Below are experts of layer 4 (counted from 0) of a mixture-of-experts language model. Rows are named router (the router's row for the expert), up (a neuron's input weights, with its number), down (a neuron's output weights, with its number) and show model dimensions 0-255. Each number is 128 + 32 x the weight over its row's rms, rounded and kept within 0 to 255. Numbers have three digits each.
After each expert's rows: a language model's description of what the expert responds to. This comes from a sample of Wikipedia text that the model never trained on.

# expert 2
router:106097105158130105145145146076105082133125146078179111123122206090148152111148171107133121154126094174158127180105099171153128142106166137138149142122075118150087100118129110169090111099106143178091125149161171187127104113148175134121126074161085161170127100144153132114143088119122083114115126096078090159111118139099092132074158113100122212192118119172107105159102118091101095091084083133166121134117091196125124080144098184144129139197116101100138131135139109153185065166106035148077153091141095068158174082151158140186161104169105170193147138137132144112148134094153129189150148127155113171084130149177105117101130145130140194138086100152102087135137136118107114100160107106092132176136109144090073157091131144184111130072060162151140124159170237125082144133148129
up0:189075137133154075141145124117099085137201082122132112127169105148157127086126098115174123115115082111153139163132204147120073104116132146086176120133129131087108137101172084181191107075084141127117103100085150174071098160190129114075133122115118118095141143157120168150127183194130153127131128076113112088100175124102168154065049126115073161135103168068121140099182134134097088115141092070128132136151092142106127152134093151189089141122067120090125099121138161167110132135134084108134086127155132074180123165110155135093116152094101140122071158056207052163115126071143095124102185140105113137144089120120190126158138139110116127152151160110168137137150160150122136145158138153147137162109200099136109098121166161156107039143108104193122090140195167106127137118158163
down0:158112136181144084158131118135139148114150117172141129144091124149147095133116125103125108142135082092095142154167174074105187143114098082110074139148118160107118101138116190084130122135141119179091084148126110126102171120125108105127073104121144168112074154091064158135126095093110119110139069168130102164092204118109131114152051181126042085163104112137131193165170117208060112130117106088105097125131147122117158126150134134079119108138157122126166129148102119131101170151154122133132127136100137133076123144183072186112101177115115123138142140142193137186113159145153094079134124051092133132232137100098141084094158136076106107092096156063138161120151124134132190119156153146113145064192138123210119084174100101055142102128195145146139171119197102111137137110118141
It responds to: Word-initial vowel stems

# expert 38
router:091195117055123107086145101090124124091180121140098126158129077103128206197120152114114170094136112122156166165143080117137088147131163115123174108159128132138129093079134087074133109144121151187128140166185112171132113109172165154116126092152125147116142106135089148134162164155155097080140067106044116161117146107131104145114196096133166198142116136088184095125128133115083131147111048126116115069158192171115126120045158160107112117171113134145040158131165130144172096138120125112155116119044133141132110166153136155124120106169070143148116162121103166129158091142087116236121131175150106162121126150165143115103151182092145175119127111114111129135152137163139097104153098126133105192125018100173091130094098171130135111070145138144164125113155171107153119140151134
up1:145165131095200167114043129132161128177136115100126125104130114103109109122167155073155159128124130143091116114158129145115088119149142102156133200117150187153141117104105100133178123132113178113092153154162131163076078092123165130159159125141109145144100161112082140120096191149131145111118137117142148152109150158160092193105146099086194166138118108141155116131149141124088204121078121126095135086168153129110096104132107121145074161145156176106144112151119095168028095077056094167097127157085142126080111163150147124149146088152038095148179129075093115108145101164135130144107135114179093090091097150173144157096203105106064092143113133170115114149134141141084119121082138096093037144146117136209155094155159105151135124105140070183090164133153147104121087160040150
down1:111094107103096128151071087116110099136164138131118157089228125162168156041131102095117126201113144102105135122093167063138073114080193144155133147124141166076099142100066103166105145130104133124145172158147122103122097177113129105171139153107129160173127122135123194110099135113176147109133138079118136125137153153106116081106117165143123116161115145174162123162124082134131089129116132198102173105120130096147155118182126128150090208077151151190189160140078067159071092116089117191117136101138068174149076138143164084137117096075098130138105176139138188143100127132142124139132165124116143104124140163133089158097130076129116168088128120150113116118120112174156131167091091031050087138102163102104098180118134128151157109189131128105100150158095149124155142130032113
It responds to: Latinate word stems

# expert 23
router:126149029079148097083184121083128163127157108103195076149136123083137182170126153110068128161121128161062194091134162154163119166150094132148124113094129093116217090071090138134137131127090128138097185137163151163130080132127210119115151098114129160114167121128126079169189160140154128152105132154043144136181114150137167111156122142153160139115133137159154151122201089164102113087106123118154118088189109092140172155143080136127082135143142062135105108103166138124133089100108130125167095135141133109111066128157123097144125111107110082124085111086104175099128159089162000182130106104131092120130151159169127074130095157128126119115115116143038110159161162121128114118159119114136107119110125120135122173075143156132190132154135120143081121176154168088135068100158117
up0:131084113109147105151094173064152072079138122162212118171127140100072174174151104131153140131132123040072177117082200152097101128082152121164095098108120170124167160146124153122172122169070144108142125179130139168176141160141062134143176134130136121137153178154177105106138156139138127116089145055129110150093174137121123155175145187147123114160172163126092085134164139159152121151153127083160172127084090105105119111139156144139130115137157114102151135123095137128084129123072148160150127058119155055099125110076158173112130126111182111163151143094060139041117121143097055107117143125126152142104107152173147095164145144032150112130144074111165148136083118111076162128103101111136143125162082122139171163143138123149137141192152189073109141179131147097115131049137114
down0:122155125089125146138115035137105173153201160148136145138180094171116085097161125133175118088124134096156158100193113128122152178171119081137105148152109124126170048106184097107103133127071163172089164146149049119156163101147087120179124114139135119129082229129093114142131118098090163096126134105137116150153104156159087101149200070162102149177108129148136165115119125118114082119087125089106162140097128166157152106080136178146133171111127105150118118131146140106168117138026156121110045088138195090147125083137115178102123125126183125161114157143136088105147086131190104094089113092118145110116144092152176163130093114137100134122106089092122124165098077085122092150164109165165163142102156118102145091124171178122154169153149116079121207178086106124151093114161173
It responds to: Article and Latinate prefixes

# expert 48
router:142123117179085093127102136138050154163144127128176150151194123152151190151148155090108097084180159137138157135135110130206135142181114128205174133112129113157103097115096178138133109185148130147114164084132131113080103140120159151113168135082126145139176085169109127113143188102101079108079107087132147137102146154164156143140132131105146150172040171077146103114102119123147180122061102140118095122094130093112080174116172157092057158160106089180133131120125111124133145117147096171142119146126065109175108105148046105197161144160113131171162136077171088116163154086136050147099133143147185133080153154118139126150103140141110195117145057121084114181156085132134138111071102086154123143063093087159123119065102131162132172109117132186091158152119120146108100153142093
up0:129135099172118139160168150120097121175121107092135140139170162145178190152146107147084139121105136156206139143122129136172130145139090179131179189149145152102081086123097164177052125176158135135164133072143123154104074116117158130085101168171138176137061138156122144122133085107161155142128081112141142057125141058136125126080150091128132107166098204093150130118121080109098155100149106200107125128122158104145093207171129183064076118116093113175093182141158110107143126126143129140054102160102056085127133140111107092189016124079106111143159141145176095119169180136138123121105126079098121132130173175101115104118145179153090133097149109132148150152153128170072163132128143095062121126115129125098119174087149120095060112079091130099155147133076133117117136151131107
down0:121116095158091081147125157146150120092179121111082153108096105168109096098130089152143082135105101184113130099143187126110108147128142136111137070117133046153153083121133117139139143064124157125106112112138122181062111100211121166096111099139159118156134090112106193131102145114166083115098100117119095129179158123113168148181098077159080093136206135079131163181141150113123187084147116138119111144128145094042091120122116130158173132160183109170108169170079152144210088111175099160112130153141098131169123106132202095122116148117185113152109087110159109092108144146103129154194102099138112164135123163100102172108116082152098112122158176172130098165118092107157066127124168147035184153096118169162134132158161125107155109088148094163126205068098160104158102130150158
It responds to: Event verbs and prepositions

# expert 47
router:154159088085113100116083136071051127134126153086182095119182117175140174131138126132128095083147161113172145136119096199184120104081151128207137136132077081172107067099104115205132119158147110107147206125173111182159176129118169154083142122134080202136190112149082151140183145124188143139157085104112141127087148170113074128173127086153119162108132168140117086141166155121067127153099121142121144135159136172084098120162110171152083122191101076180145109125140125102165080102165106136174105129120078091113177087179118107172127120169166119132132106113121150123146077086091109177132156129126113131103162128142140149140073146127135140100150124105071103140171147075115143095163114081095090182141114094124127183050098161137181109072135093134128104147121158122148108142114083
up0:185108104108096124137155143073089124082125131099114143130131169083132138119113145128086149154123128135102187072063136128114138159101108151123142183149136171169113137076067118184078120132144109106088132177126077156115136110186168151068136127138117189085141106138163131113100137119143134046178146114125132103072147164085087102126100200122123169067105126153141127131124133120147130158077169095082154073163158103226136151144159138164113115122126152136140094094077106114125068148128145099105068108133140100091169160157151126137101121078111124094085102143132109124136137151090114137168160156092105115140114087089141163150190118119094171129121067157106167166141126192093147156097035116119187158071193212134130142170171164109094166160091162117213114142115115132164130141081124
down0:155146118152111120115110141114145103097152105148137141184177176120134108149141092118161132152145132117087127096091106148124110168145114167103086144192148079139133090178084122107165165109179171112090142149125169133097064100125078127188060082156116097114164103085103132070129119117104121121080154199159076115141173102059105123058104140146115107103106123147089156066065148125117125083144130116150112120136157096098138145090084116097045102111175176146101157129128071150170099071098155055115122094055126108134156167081115107077077138127145096201204137203101148126146145145123109171178160131129155094115153121140135080169180122139155129135164120189133154161138088208179165175105134149165160145127129129156125149149154192176153093145150114129151111102166175136127120144123119
It responds to: Verb and noun stems

# expert 19
router:182102079127156144074132047079089097093120103141147124183155160125171153140187123140118104184150181181154153118165145189171109118157150106137154184114087088109180191113092186152137112150155125136146187119059093139060146161103125121049134071112171136128130131132199069154150116123131119142069111128101180120129045149193082152109124121130187117164095147172158204142168133111090152134144129102160078074067118102120089176090099133097075203146151107134133097100114136103130148112055116113095146149096133131149108131166157130134114143177094115171062165113097134159144134128157143133131180125136120142143142107142099120105103129101098147122072124163117120139153142088166145126126131068134142167111088118060118095107136107142105157095124119115148129133170123170194071115113112
up0:173140133123178159093108125143147115136137118152195088124108126098141079072185134142151127147090182118118184211145145156119110167136118190063206139137097128149094150166116145167167144143141121148128151130135154143069122147140156049071069127072121062131095147105186045210111168095103131140151153100159106090118094187136130140117108075076114095129174144134099093096204126204084120093156140098202121123135138119118125081086110130117111114111117112095115073084102145117134169167098124116175126129071134100159200174146094183122153122151118087154166128135139136163115076109136053123110127132161164082076122136097140102119157141122144134129148191111131164162134102102123127131115170105146146117105125086091157122113111148124134161154098124174140169141132187053092149154167136
down0:111117165117141144108095142159111126116102158134130115128093130132083102151123156101149147134104148115114115152106116185175125137187061120084145100093119152106124187193105126157126131088115136152200096115110094162151171122099073068140123187159114127090123158175119137125101068154169120091110156158159092168132182147090156101066168118081123064222131139074092141159081146097151122216115109119163119103163089097126110146185140146176107057133159148114145120133140141106133108144149093093086092166114201091127119175055190132121162141103116087164128129088110139148134161136136152096105162126089156139097143184133126131141172105125183149026147191152196145069098163159116151166109166130099092092121110138088066167105138098135078139140091108112120121176156167114101119118094151
It responds to: Place-name endings

# expert 9
router:152096099095133149117154151065126137138090087087173129148154166096113149152116117117135108131161132148137171153141178191113143119121095136101123181074094083078136154189098162151163161148148100119133175136132162201064154120114148137110105094136122135118172136146078106099132117091133104143092123128162154172182105155178108127120147157126134171142153129111110124133198124114145199092132094036122111116083113147178094112125081178052070176145036109142145153150143180106113176131133128139131159133118113125174123090172162097175155132186113124150096164128091119178159115064138129177128166177123115129063103110187160133142141111110154198120129085145070111181107171046140171099138060102120088149115116119126113099112113196121173104067105152151096103163124125161162092088111098
up0:144089142081194158118109183078130120106149138119126140143111166140131142185139091126142091172148192059069105107128132154193128173168054146082143122142124095087102140167078131098180163141133109164111122127099147142127192120076157120161187170112145104104110111165133149174123125112089101117155165206084109122193081145168124133129179214134128136131167117161148120104128143146148135119104139079116088144085072153130154131098104130103142170132091110183166149131126165178161098132119136103091099157107156171081083130194102148103123119140116119142081116137146116205236150077120137115144166094165093143150168134131100100165067108140120116123106134072106151141106117097099185109141132106100116111068177116126142106178129135142150130076087166143062147155155072145127093046115128
down0:062180107099104108094188135089071146155115137102131119082149080136111117102108194184156082160095129167184131082086116178126130108113066123056077168079094116079104141167148131135174206119100116109112119070119092129182182082135131130130151183076126123100097064120138121167158104166155170122187077145163153138172115128091128052127139092176132104119085124102128113124139159119174134107117132130117124129152126135134151158135089150094173110075123147155145137163114147102101142142172127160104125115160163157126182134092133176144089087144077126140112117135085158096140201159112158106081167165095165049136145151094117043154162125183155115118130112096112118075112149132117126129111136146171116147121100161085081100144180136145084136168125147047140146150161178127098158112157196
It responds to: Location and direction words

# expert 34
router:164114094154078103119113139187069101118113093089160107160173166101180155141139092140064110093122199169132102114162222166155139187115055084145163088082179086125178119103064170128134182154115107110128115120115124185116130155101151112105099098109109169084168092144077185116145112149114118141111099173092162152112130126128180078154139132115132133147090146123140140166053088115163104122114094084116085121130166143166099115097126154109092137150150099119105143135135140098178115110180098105142136106138114080131064074151187081152134113154125165134088151103095148146169090144160093148092143050144127124081108121160105113110201180180099157132120106167131086138070157091095102094077109101125135137159099174138121172150131145109150149100096127151142201144178115074145081110186105
up0:136081095128092066145125147163115185141126064118114106206113151111158187164083144136086083089143164118155103036160198168107117099164106131084114127123158131147149096134159157083122046167153082155087041182075107118086096166075077162137138148131086098086112125154105149107102146109167113146141114118154135152136113158140190082119170111159124147105092148112120103108196164157150162180161152077120132103147117116088118063137125139146119133170182199094107134164132149084111107121123125133131169099105141127195151112169130069054133131156114162118186141085154079142127178095117103179146137140083116109061142163125139144140131105128090164141162091119141101112091135145102132160204109116164098150152089134154132166120128129108075167147129153188196137134131118168143111096133125
down0:138108175192090099124124094185122127103115106171103148163150127135115143149152205166129134081067122175152134132097109139168098084146114218089159171127113111066140104170190158132127072166129108072097137079071080106110142163120098145171187103110126107116110084098117144117124086165114110111111124119115104134117152178146183122114164137107126099097096118132110150137222130222105145084094155136130145096129190144112101100121020159114142161103149152085110111090175103125136092137075114136167075181085198140153188088078124162165152119082171160133126101121150094146095109166149144129185111123068112121132143116173135109148093144137095126100148110111158170203141124139145137125124100110135150121136228093141105091145111152107055128137137111126144138097112122163157132133086106
It responds to: Dates and table cells